Experts of a small language model.
Size: 8 layers, width 384, 110M parameters.
Experts: 32 experts in each of 7 layers, a softmax router.
Below are experts of layer 4 (counted from 0) of a mixture-of-experts language model. Rows are named router (the router's row for the expert), gate (a neuron's input weights, with its number), up (a neuron's input weights, with its number) and show model dimensions 192-287. Each number is 500 + 40 x the weight over its row's rms, rounded and kept within 0 to 999. Numbers have three digits each.
After each expert's rows: a language model's description of what the expert responds to. This comes from a sample of Wikipedia text that the model never trained on.

# expert 13
router:475556443464505514530486548537437516526506513471514512548490544508486536491465488490484550541515515490496509508415480497505521499484511517448490491507464509526499467439467435455498486552481500506544500577457504538490498475501474467445464588545496511448535543474508531407508529433578528521
gate0:547499504526457549523521469533530480563480488506548499553514475501526571498556491532543537515479459485511501454482541467521471509456420469514455494518473507452505511510488617506437470440485476504492470528515475579592497572448513491459537462502490481512534626518450494514459545450510465548
up0:496515520450501480415435423475434484522506485407436492549569473487501478517534527496549497553496468515470421533453442534467501492437526552494469534537540453561534470547478493491509488448546491469452525532424523517433523486480493520518497578477538535475502442497519464525610403534440482523
gate1:538475503420517503505575555474483519427514517552470525466431440470417522495517520484487496484503544481468522529498557574506517521470515478496451518470502495437449496440499498508660480518479516561511590453484481513491490510421476447520410485488433563509486564510516505418508509506455592471
up1:510539543489554445559511513486453496472478506541450502518549476433463530489519458506502531442509561536516450436519429481537464449480522568481488433470467517609488528514493537459461530547528566492516545480485499508578455525503449516467450487454535510531461478518532540489427494544506441486
gate2:503553546445534499561462515492459461447508543539500512485489562454574510442483458474585513586461557444521513559495573511472479503533468511499491497462417508434559534539505506481395456493503514500498521479491498499450492551517508516447528515537539495498577516467517465509557540510502464466
up2:519476462585519453442554446524516513515455510481534503519482578494593462531434468508505424517404572608465510507520516462505455533537450477491465482523476518516495565509438441452444534524535494481508417509431594489531493555515528457597566507434457509498503500461512469561534475509535446492
gate3:485478456466446526538465575516482528491508501496557517505513523454508487500515451593516521497608510504423496451505478490445578434476393492490477520528500495464541494477452517492502465509514490501491497494451490452556470487495482433524488469592502495526510466518465516538503463404494481565
up3:468477522444568528556493498505480471447488487476464480451498530457462468556458473484496485492436439532497541567558547481528492490504561460502451464540449527478623510500524533554522445460474525438446505486525472435491421495520460475502492555548503483512497550475492506465509535480525502509
gate4:511502516493529478498485444489453514484477469472488534447497487521480545510388569519564536481449469447457492475485525515434527599493492508440559498500502417371453482554493508534474484547466492509497492510555464510441534477557533490489503478503472537514459417493497459512585526507449501404
up4:510518467487482499472465503448565461427531505536510484482469383525460454395571531503453493470545497479510559509573410548462535456419518529533550511545480609549476550551503464531491489442455465497424486513573509485512551516481500482519585477501515570530525504497441482537452474485535535604
What it handles: Time-period nouns. Nouns for spans and units of time or competition, such as season, year, time, round, century, period, plus the piece ip.

# expert 1
router:455637504457536499462475431488514559533551555491541481542510487540444506573441582470450418552521463445508459474467434429445527528506491538429518521532461547567494454476421460511514501542493468551544564567481499516537494554456491507475517483495525532406419547524530440466478557505507515439
gate0:519496512520430498466466483608510491483547461524490449537520506475484532444424497547494531540542528421481506447444507477451479550467529444508520525475547466432435435474424500521567447563545449471512516507429489522564501530556476515504487532443498491536511485487498454452510467447604475517
up0:514537498444446495471462511549494536512465460532450494492463507561515484551439479522586510482445544459575498580554560480533566471494448567522517490465544436502545491460530412474455474551444483447486458480581472488518518518490545581508538538528518510595492535529519455511497502592542531549
gate1:560537454524483477469429441555424508541524413549464501480478456498523417526514501453539436509457460448570529514548445499500587542472458496455495497466489534506483476516531494509524488507502460546538457476440501536567520469562487548503465423548513450452492448481594463467540559487508497480
up1:395509482485564498442525473568506462479479475503503443582510556563490457489470479502516480551454493499553436521535443514520537521485461517526490506451524523514491531548530561534479513477559559517481525515460532501477523564475504484432532526502476483534482499445528492500496482506396548478
gate2:537505576527444464435519466475496529499499511557483503502460523546464549520536529471472470499480476471415481530513475569540565518438506563500569533380499525489520448440536506508475483533501503515504460422477467525507403460497533533561573421507516537513507476524508504434560481495492526517
up2:519435484502513436419443490511544567523508552431505542537481534466513487456543503494513484459476519432467478532476478524493504487430461498413552481464464517490477455520487549464518422439476528572539547477465444489499538486509502435569457504486590571547509445599532525443510542554502427535
gate3:475385507436478475479491554524530456538524477430510500498443455575585476433502537464501537590466552501502544540529469509573475448500458421482559436482548484466505550527579466436543471596494424507486492555495558503536559496447503493511545515541482469534532498489513460487516451570520509499
up3:515519504489488551508425523502512490569491448472473554492575471496486476496443502584541518545513436497529586540525507537486417538516474488485516567436514444511544519489481437589538521474491475396505491624483514510564475591503557451533435512530403500540510439506466433496561463473491482537
gate4:489490522492523503487492447508514460544467511545524537546583500472436535439525489551559423515471455531525585537531520550491522539511522480558526505418443480550491469477446502485517554487482472479491513458506456566531476532584481573461509520502397441402496497530482432447553509470488524397
up4:441522483455495543456486463546584430477511561505411502562501496550470526516482514561546443508493429513556535534508454517494537489517456569552520429514480479467495426486482523515507513538474431484445499449517532574519475526550489517451562459476519553452466496533466544517427500457505473436
What it handles: Proper-name final words. Last word or piece of multiword proper names and table cells, e.g. Mount Lemmon Survey, Racing, Squadron, Highway, plus table separator dots.

# expert 21
router:538522519583525455516537510510540428463486493546482455537529462531505537487523494514464505507526490479564511479496507515501457480554485484478446447467484426464470561470513470528511497541518481513536533525467429521469533542494462544495413558529496478478482484529487476508527490482524506503
gate0:493513548452544545490463489545487579509499517424529514558373478526509482519489523471436544503460521472458530435538485515462515468525482509483594459483542497526547478599529424531508547452530479536495493533502514426531494519494514435490547459476527496439492579550461542494503456470541461431
up0:504444579464390515510521511423456476453480571469514454525459445527591483510505491445497525554406479541520446497445485521429485486468443507458458549521481497482479479450475471512496534455555422457598534503519470462540491517512506451449456516516476503578447495497418488472618516531511485409
gate1:481482497451487459506540515498483551466506522479442536550602511490483527546537443470456513445524423571554453524460509568543548488501500493530509497604579470481508610467477518521525513492538538521493468445507545525453504437519473480501466514554431490563472520491548553559522516566543482528
up1:456496550490478503509451502467480492580508456463519482492472506475470503490469447528457502506515563426504529489570479472549527584460481513499497489513465546499533576456513540556427507459470485559511442521545467508535485518472496550450536511480495524495502531528444486513441513554434535494
gate2:533498486442485487495521508508543533605533488570448491537437475510489518501454436549489542421528500450451468432476439456445529549585425465467480509471482462442519519472513415476495507564519453500473545558480495476522420491458494437476505466524491475519505537511452491443457462548450394550
up2:521543448470448455537452531459515533450560488618502433465501511469562471489454535635542477387483545406516474499471429448532488478459538444469490514463499529469525469615530451526502500465547444495455498531549540487447493501485442629447498510440511528521469459489510417438511610494521574482
gate3:547521556497559503524475428396512485527516460481458487495537500498471498509474501510448457546480503451507438496573469442518526544521478502549517558548469466493542471485527483583576588475477529504491582474529512464441471529457557526485539528537517505557525516461466437434459540488481434543
up3:469524514526451453498538558486422414547562489494450549482480513531471526467493457492473539495548499491485544496489593448483456491485532495570529479504470470487511493503523540532507563453520482505487540458488456455469549423520511484486408521491555480476496566452527555560480483576536514470
gate4:535516502492465440497483464492547584512485525487440520562489536472454472525478448519491554448445506523492414481529522580508510485485476421550428489564508494508519409503485534498493482516498501401454498451468564522467496472469515539570404488507472551535514506469498479471542469466475428445
up4:550566463545441489456498550507496453521601497549547529521499477482531472457493549449544500527477478457477493454483464569461470492519467533506509451419532532436517468500499535505593478495465490433442558477489561556479507474445500533504488508461498479534438501448515461556493541517505550511
What it handles: Main verbs and participles. Past participles and action verbs after was, to, or he, e.g. made, held, released, played, up, built.

# expert 26
router:509490580422552474488475530450569489548515551510484519540499511484503451541472533452473449543468535529495482475537476515468501540492521495524493507536431524540437495477467494555455521460527497527485468526523508467501561476476570444438498569537501522449521526583460520503425465573571439459
gate0:533505512448473493598541549484502479531504529510544519520510458491532474439564498535446535472447481467425490440471518463519559482434522539568480574508458517559520460506606505545527469494521473579527568503548492476436434527493522490487493486549479529527497520524466484521553461511497553454
up0:501512537533452484401580519454415461536472498377461518528489512472498565511513483480531539563472514455527511463466534545415504496568476471431545576525509535487523494535531535514416537445484550535567563633481454446462526473448460494485494460454539440466443487529492543495490503543440434538
gate1:542481548556455502510513537515496495535551519539501491543561486417529480494459520455526471578565501522470505483507457508432443504512487474556455473420557460474486459510470478513519507592530460508497518544487481560509531456535454395430524460505455485522434546474439524536442436473480514470
up1:509459528601485499529543545570497482465473543457477494468450513425484487552497466537455477531496519500537501523507578535517521511468450494479535568526548523506468493505506535556497448524513460525479435527518512564461479568435468478521463462444463558539470495499560509517485498464517523484
gate2:475571507558524448475507470467505402482531447518443482445467547517485518452500495490515584451556499556450495423558503501451477514564419513554516447443442466462497523536503548466551441526500552489537580474462499545497394468544475562494436517512550445450445426556445550490576527478486445426
up2:507456499416541519459508510504427541534423487561545440448458428502513506507497495510575569474424463490570526505485430547527518506432430507488544466380572501508536554525537428501533518473477480525525472538504496444514483495513477544503484506485479487457537475453502473541541449477563515540
gate3:527452454468496508485428521462556483473456534457420549581499522493534465520512510524475465480501532542485489524555547588477559518542514486545550571505459461475515511505472528486468497464561507510461541504400461511593589462493512451533534498436477467562477473460433460511526520463547492514
up3:482443510487490459506499568479490502485548456489478509500481470519479477531475500553493506468552526472519507565515498518473537473487499539505478468529465493489424538534541537446495495463501474487554536434502521546536537499550445463466494489554520414519509522486556479503519511463479472516
gate4:477476536526499556495495531529513586527492467502494558549544536467459573485432511512521466527487442529520574566504522493548516519467498462425557444426486449511509638550550499566489529568463509487440443443480508461517498516501474504533479507556514448454499519497530586493538536487465374450
up4:511459474502517529462490483473492534479534457487563497541505506469472484543514481459505481560466491496570491509473496517492520485481505526461474533513488513472510465539433447422510545506515592532488511448524503480499453483457457545461503493508494477456434457525518449541457544452490446530
What it handles: The word "as". The word as in role phrases like served as, returned as, known as, plus clause-opening "he" after a comma.

# expert 12
router:508509494496477452498544494508491492500467489550469466467567462464483551537488492442447455524543468550503454433522511554493447427472466474528496540523526472519527544501468551518532470583471508465504516499576460581469483509501501570543474543502444514524528525532548519547527482412481481457
gate0:530463488472511491501454477522528555472498463521506428488528533445500516472482473527475579475504549558554465528553494451515488552419546472496550527454442526566481503527536557499505580473526561540527491483502499566503483548524424508493540502484564456552528522509593491440510509517483562442
up0:530393469391507496471459528478540469538467462441489460552496512486488513534461441498451462475519448455519500539488515417499493521541525480542581480526497563439512512468520537505531513520492534563447428583509480551516535559531500524497473521521457507522481507539518498558523488516511540542
gate1:450421495476530569569482539465540554548462508512483514479421477538482481502524523520542470427404519516460517485527465410547516552439476463500443448508531520556582493581520503531507480539461520519424487500527450415455445493550487474464484532581508518472519490459512459526505518543503449487
up1:498426437455482421513508484497554481537450533478516574443522498503491583482563516456441539449479540610501507525555568463503438475475511529471435552477487479438537498541461524479463516537517536485495464594443456534517502395491464531499449440508483507557471477477537458530502536426558501515
gate2:546488535417525514479480433538534489499480573513481559460504487484503471503479505579523453469505534530397498497503511528531432489506570428471497444469467461476551453481524469417523529432562455470513544472472541455551494459489485514484513417502552433469470591430537485475496428491526450556
up2:510476568507484438464463540537551555512545498534555490592523515497545553538559491491529561514447514491509524508500487499428540515461446474531473542489510510516481476496482533549508482528513507399473458476500493559507433447535438537542518565445470479480511485548538495454487609502442541455
gate3:510566570501539518476398495500523468498489511516475523447475489456502468529418456490559545476430449464468538500493529534481464489534548508493472483415506512550486521504514481474600552521520480481565478530503495438536479519491433509522529590555463525428550493466519562436532555504539477494
up3:467469475582431503503516422489462510498401437446563471477431504494466553478505505495470524500500480486511494486532457492545569462442550569571527508534597488520478474499537490597534516446431479528529539448583433439444485523503502465536496553460527589517415454522466553540591514529454526533
gate4:457490489485512563490501582464511482524543513519465505488436436439571493554534519535491469463520457483439490540481485505427461485505492509506436490474568535509517560508579599560495517493497486534461491509464518445532547523494513461497499534492495525432461483476462462506496531537463536565
up4:458475458507542468486493519438512530499536423485528478504530506539476467419506485440539499498450525477450452471485424518436520515448465504510540491486496457489529543464549512500469522523461547544521513471484469537507496489537518560446458546522567511518538517412561501529560515505489501485
What it handles: Prepositions after nouns. Prepositions like of, in, for, on, by, with, from, mostly after a noun or participle, e.g. tours of, field of.

# expert 0
router:567474448533501475471518530453530493489502457486560539536513390518555544498499589482446450508477475497475420546515499542568446413549487476507452522488560473514489529487531538550532452513442512486520541503500522509470510482443484496487491546554547498491502459544537484526463468436493423511
gate15:532517514513510472430406461567481525481483432483463457503391543490470533536472525478506534465495553470455533509509528531450511432525482517527495488478518442432488558470464485547504566483541493445437503535417551487525477567443524426506423475521544532445506503507493548524477471451530460532
up15:438488528411473452460574521544572382484487557584515455509463530475555537515501512457460499487555492455478507445522497518476507505477436496512523537497468510402502506533472508455559538489544555497475486470546512516484466501511429475507511461536509521405496489504457446495462471555484515536
gate16:383519549493477560480445479443515462501492482537519432514475609417498501469483404566564540430556484533488551526486518439452525493499481525450507476499483437498539536568536507506526464434450524489524534473497453479503503487493505441501446510462552489464408593532542495529490510492408445496
up16:470468467489539476566517525497486545582514486454519530577624509493445484501540555525521503469554512536534451534488397478513504436478470498505486529503482513440440472446504534546532580492522535481514483564477468540510526502520544503443493524531486564559406561510565459497440548588474472435
gate17:495539534413558457541480528513498511435498485484480486570558462472411508510496546494481516438440510490570445541497561496473502429487520502498442481540524513454474526551474551441538511496483541551454460468481523503528547512510564619472513521531436510525537490546548462604499455489509516499
up17:468550522498515490436511456505417499477542550481509525583563547505488528480415512539565488468557486512440483449528497483477456484435509550519434470522522490481477535485487501456532468469477507489519531490435485522573525484470478489485608485437436493445555543559489419606437479530506466530
gate18:537524517562573498490512451472485459492507465461579434478468445539518556442427491495490477495569487513504471466528594590503487462485580487523511500488476499488515505484455541420560463552548491463496537524445511457524499459500455419483475508455567472523482555493499440466505585421525484483
up18:523505502478542463501464425455456492533541439499431484557498483502501510545477442423417457444428535470525593546481525478481462506525541520563457456455499512455563484506562471447486442501509541440469594422518434468510454479485477455520549454469493504438467512508479506517445516466451501503
gate19:482458523452495528491408465474483454468563512519485540491477491498575495475456562496507553535512546538457578515468485482527571504586530369544482446499548510488531474495460472482463460487509486569517474461497495454447549506531501503522507545490516471513487570465470500563504553490560444463
up19:460476499478442526497489591544504463546553499570563479512543440485507451500504454552563453525534526490441498514538532491524486523546531487502534520523534577508520460469477527472503488563563542581451456516482529523470528457458458461533428496466580520480586484446472548470474555539462544482
What it handles: Finite auxiliaries and adverbs. Verbs like was, is, were, has, would, plus also, not, most, right after a sentence subject.